Below are experts of layer 3 (counted from 0) of a mixture-of-experts language model. Rows are named gate (a neuron's input weights, with its number), up (a neuron's input weights, with its number), down (a neuron's output weights, with its number) and show model dimensions 0-127. Each number is 128 + 24 x the weight over its row's rms, rounded and kept within 0 to 255. Numbers have three digits each.
Before each expert's rows: a language model's description of what the expert responds to; "comes before" lists some tokens at least twice as common just after its tokens as in all text. This comes from a sample of Wikipedia text that the model never trained on. Tokens count by the router's weight.

# expert 11
It responds to: Sentence-final periods and table bars, was and is, St- and st- word starts, and inner pieces like ver and ium in con-ver-ting, Millenn-ium.
comes before: "\n\n", " ", " The", " He", " In", " It"
gate7:116122109112153107101120159147152102149174110076125097122117149139130113183131142116138132172122120169140116139122134180135107153123127116161103166174119105085145176100135151121131162106148160117108110119128104135121134135181132144112175130178174139127173133148170152099121126142115122144079144156138170106145126116105151120114133090111113089163124137135117089145113139138093120134126
up7:132146140188172136136138098133118113096123161106120127103138149142127126135116103126118102160131143114098121096136115122120075087109148132125149123127150083112102075148145106122133154131093099154101141121120136134118157113142147104174097083102132098130136118102091132162126125146143130103116119106133106186125073115123095073104135118168165120171145109074128165161152151115147137119139
down7:140166136117115132103126155120138135143071114121142132136152183088115149172166129149130116116142148116115133130133139108135163133120168110143094110168153127141141147154143154075131137185171125093139109114148117149097124099121163112169105171094122133133113133092148123145094130158151137167103133139128128134140127118126148142087105129108134147163088132063157094148113157134168139117083

# expert 8
It responds to: Short pieces after a word start such as in, el, i, ason, iet, as in dash-in-cluding, Hot-el, Sov-iet, and digits in tables.
comes before: " |", ".", ":", " (", ";", "%"
gate7:147115150162146128087158155134159063127120081170102128125138097079124136105138175120160130104094131103122146094121111130142167134120133174152107139134099129086138103185093140126117135137135095147133147118096170100104162130134155140158146136113151133114147157106097156111110092133096151137127146121100122133094098084125163112129109104165110146078134130117131144114160100127104140136126
up7:126143156152128106120145129143127130139130173130129141132100122134104125142177084099142117120141142123192146152150111181131093117151110154092162158103146173133173116171137112144140136161117142145114174161134104179132166084135136122135125129103088109152130131135137111103082104156108151127166146130134106128115123150119156157133117120161141192149087121111095169139117122125088126147143
down7:121094136132143150159162107190172107158100129128121122153109113111155122158159154120164132130107138123095165116129101138114140116097141112131103144130132108174170147134193132113108124138163106144140124084127142146098124139133110135108125149123131119113115120148127093124122148093119091171138162115138131121156122144099145163132101170167105096164110181143166138070115078122164112120130

# expert 7
It responds to: Digits and number pieces in years, ISBNs, ZIP codes, scores and tables, e.g. 98, 000, 2015; also A-g-gregate, A-g-ency.
comes before: " |", ",", ")", "–", ".", "°"
gate7:111120147171161146110122137083118085170158150114169106183139109139100160124172161150129147118138130137141133137103111125131162111163159120106121107108155122130118153132111122089141156104178128124166151102140110122129105124091097106102105124143115118111072150141145138122110141133127116077152128130120092128118109117091153150151186085175112130126137126109186129135113105092118098149134
up7:124112122136101083107135128127093095120144124153131146178116149097123106138138131125102140167148122144145080123124132137145134102167145129160121175157135130158150159083131178133076152104081134156181154175141129081111136149139133131120126161099167128123132082113168136170141152128108140133103161149100144138125140133187133118141149145102153103102135126132093148150121127156123145100154
down7:140087106174130143114126166109118136119149118129165168092120082145092117123115096079110159133115169167113151129112121117091082144123130149121128109144171141159113149201108137106120144117137163094110125101122126152163155108126078090109127136159129138114131146142093124098149086128118128135157137140158106155142112127073161121105125097138091140131128129133115130110082107120113139167115

# expert 1
It responds to: Articles, as, on, and word-initial pieces like ex, inst, consid, e(ight), often in as-phrases such as known as, same as.
comes before: "1", "2", "6", "3", " a", "0"
gate7:107157135153130094091151093090142118138143150125106107179134092150136134155134097140157110135133156155147107113077125130136161111094085081130153122132130117118158178152101140080160129133135103149111144139149117164109179106120132127110158128116103123183163100128113166113150092102086152109143138106135108137134098130145159114083144143104095151143158147117153124112143133122096095154112
up7:113142141130096125085110091146084150121159106137104119101154133112143090087127128131129109093097143144116117103107140149141098197142160186132145145127086072138133130123082148133130153111121130122113128128126128130115117111094120147178144120133142108068165130174093138161178150174133145088121100098126110144130140125115139142100146097141120137109131125130121092117084135120150109134167
down7:135141134128081134122108095161116106142111140142147164120160125136148137134093111137087112131128105153079131135104126119161124132161144120169100137085161130144115144155126130137114113086130115092080138113140128130122088151176106099108126113143092133123147104209074128136131141135131152108120129143139125160089170147190100125157082133087139112127147120123150120098150121149155092152141

# expert 12
It responds to: Empty table-cell spaces and pipes, plus capital-letter word starts and short inner pieces such as A, Dr, N-od-dy, a-id.
comes before: "|", " ", "1", "2", "0", "3"
gate7:118130105111165107108142157132129109109154143120164129129113040116110163125132144126131154124143147117138078074124152118153078087141108153146091140162153133114128146125134126098086147118129108154156110117069090099141131150146093112178127142173149161117140144122177136122124118113153135145144114099149096160108110126130147119141115094121091124121138149087150103112113142105134138120085
up7:138150145150123146133134146140132189118113117130132106128122085128131099118104164124097141102094126112116153143158115122108142131139120129113165118155144133151111137158123163161151119117084152142111187124130143136114140126123114153136134116147144107119125176104077095118181098121115111121131145119128181199093172109130084143089105168149119167125133126115106158095132154126168118126184
down7:137144166114148145099075141133126136128140119136064148141142180140119138115163122103125128081136137160147139081172127122087104128090088159152123126143107110135162135141119173162158169106164139129152137114130100080178128086132084134143091130144138139116100126133146148117111113123128151181157130110134150140114098102109159148129106148100142128098113099147115111135107137150165107100109

# expert 25
It responds to: Dashes opening list lines, table pipes, month names, and word endings such as -ed, temp-les, Saskat-che-wan, Penns-yl-vania.
comes before: " ", "\n", ":", " by", "–", " —"
gate7:088135152113105136085139131152129133142152156115123114167132120132098123103182153088149092134127122126116117130099095143177127135132087136169121111118154100151110178146090135139114145111153141116105095112139137078094124139130143113141128137120143148129158139128113106172180157103121134132170116127119095110131097111078134085097189131144131134174100147104095174142108160116125108134119
up7:101094148138135152126125081101113091169084093121095142070137157133142138153107123131115159128072119123105146109146144124148167094131130113101133150142097133093128164145152157124095124080141091094135137177147128119133132140145098145144107135105116127166131138127118155132100200138132135100135175105116149110083144115124111103112108172115169135096117132088144107107132138095124130125126
down7:121161148119156133123103150115128166102107143117117125119133121113101148116121134107121166144116122123134133103152187115105123134173128140125163116120097108122155147100149111155137165132137124136085126160108120122145123153132078169075177120130163078089140105134140117119106154135138089129114107107161118099186131150098215140136123145110133136091156106122112118109110095150128129104084

# expert 23
It responds to: Final pieces completing words, especially infobox labels and common nouns, as in A-re-a, C-re-ated, Body t-ype, Born, United States, season.
comes before: ":", " of", ",", ".", " in", " and"
gate7:101111140150128100074139117103123126161118120101114101153084133146148114112132143102141090159104160101158121103114109137093144177117114133140107173149150129138120144110086117112113176107118171160157159127116122122104123167121115114112162093107097114116118101122126104137151146102149127095098153121174133104106106124138117143119164153105094139151146176128134092185103082122118139173152
up7:154141097121088121088148108124102110117114129094082102133146105081157154176168123111131119103086107151134104132132116112114130158103127182148138113137096105095143130114135115137121107100143123134129129124144086152114105139146143091101122097106128130101143111137150075123084189109120164130152117128127104118102159146121144152154133134132138142144132137165114181165117067153140130086161
down7:186134106105110121119128095151132111167091077100145122111140132125108137089148141135124150111192131105072109119136135128161117120156162114076078124075133139150137113132151125110108165144119138137103146081126151141132087109136141103182171110129079142105139095100136103158127105133113126157127132127090107124136145132118138153080137145076144155111128154105127122135116109151140121134133

# expert 3
It responds to: Table pipes, line breaks, heading equals signs and list dashes at row or line starts in tables, lists and section headers.
comes before: " ", "-", "|", "\n", "==", "The"
gate7:156138169175120097146097141148130138121088143090095142141127161106127133153152102143129117081128128116097130125119162122122141112146137117142131165124113150119221148154094122128092146144183100138101102128120137141115127160115102099142142124141150130127113135138093119084089104132137112166091129076133134123119099112121130096121126128147122115129123204136146169118135149113069146118139
up7:129124105105117130073177135111122152174166119123095135124080164139111162098146072113129138113125133137115113086163118126083138147139102119124157108114118128074124154102112158140173140107168121130117110119115130113144138176102147143103136102126125129093131142156146129121085147130187152150125116127125167123135108133165137126144122155152064117146096107105088090117162141129132136154129
down7:100112082092144138129151141128129118141142129148138138166142129107109127144100120090130120141159105105200168135111139134103096111149131163094133113100147126115153157127126139101116162130132141095143122130154122138118107103177109094163160109159111186145107167155119127115143130112132122129156137102130134123115194145094077163142172136149154133118134128149110054118128117126139115093094

# expert 30
It responds to: Clause and list connectors in running text: commas, and, or, that, which, but, who, including, semicolons.
comes before: " ", " the", "-", " a", " and", " he"
gate7:146169136126164123134098140147075135134144110118136030154132147136131142129123152107122115132133069155131096143139165135123093142083126112144080112147139178117139112151083098114170140107130160102153137122147135131136142132128110131083133109134124089116129112115128160151124106180119120130174156106133116132153142157129148172123162140126125131136156124155138092096108138162136106173141
up7:105117144084144115116107113158163097093143069133143140127131123099121101136162131157144116148151154089125119116127081111135104135159132122113089154118136133129098148157107146153133143125077163155134161155125114148095072112145133163105079120120129160138134134121136164090099149168076110109133126115146157122071136127126101145102169139095141131147126112091132127134167101103092142143157
down7:086148100141143167055098133171119130130118132138102097127156116156160117132132141161130103119157100151095148125111154112106143093114157142088142153158153156159181110115116103120092108119133101127137058115101092142135139123102118070133136179125137108153147108131154127113155136131151122123143131126126142135125102146126165118106151120142132144167140095156149126101148147090137103078109

# expert 31
It responds to: Prepositions after verbs or nouns, such as of, in, to, by, for, with, and sentence-opening During, In.
comes before: " the", " a", " his", " an", " be", " its"
gate7:114123101108100161115148137093128119118123127092140124153139127136134100153150151105138133115090121118103093108077125097148113142154136107099139102125092126172166107142107181135168099094108124184122121082151162179100147138110151114134119100164114137150125131123100139133123118138094126109180115122123114097178112124102098083132168121124162132100156158122116107142144079167103119132137
up7:189096148135125107158112128136122115088101104153077131141134137170148113127121122109115109123164113144120137164152143100155145132111111129137152094116115135097085120116140127120071129151124077128096127163130096126147131143124128148103093105110103085143113092068136160146119084081162127101179127142102129150082117118133168120138137139146156140150121129158111125151135157097129112178121
down7:131123150145147115155183116146139115133179095141145107065134136135117099118151125122101193151131132105140160128123133129124125101127157089133110124134144163177127117151163127108113133107120137150131144150128137140169139158128161096109121083147054110116151138132132119165128124120169145103115126105123127122139146133128075114140077101117097137084125131128167136146097103185115139144091

# expert 17
It responds to: Single digits in dates, scores and table cells, number words like three and four, and plural or stray s as in Web-s-ite, expens-es.
comes before: " |", ".", ",", "–", "9", "98"
gate7:106124144122154143127105102117130074122123149081113093128135091127131117100139120098107084136104172107085106116149150098168158099113120115112159085125117146107157122139131177125105122166166120137129121115133112119119118103086093107147101140140111159162163094120101132140100111133195111161137185105120120094101091121081109098145116125133142149133108134117132137148121176139140138156107
up7:112124126158139108121121118164108126123140143111168104109117128126143096151118133123161130090123150107112164140129158137131164151155148106065075100110127138113191149127155124120148109111126131136120107126114146132162097127108084143158132151152126138167164083134116100112114181103132111112144117097120142110106154107132137147156148131146122122105187166107141068136081121134151158177162
down7:082093132128113180169165125061130103126121133113105138162132130128099116132156127120143121125181188128118106145124127149156137143123126098142170103144114156088113103129089109134107130126146138098108142130122155119139150112087121146128169111106134118143111165131114102121103162149150137161110162163132106132073102102113153127111154104152140111146101092125068092136143137172156136129144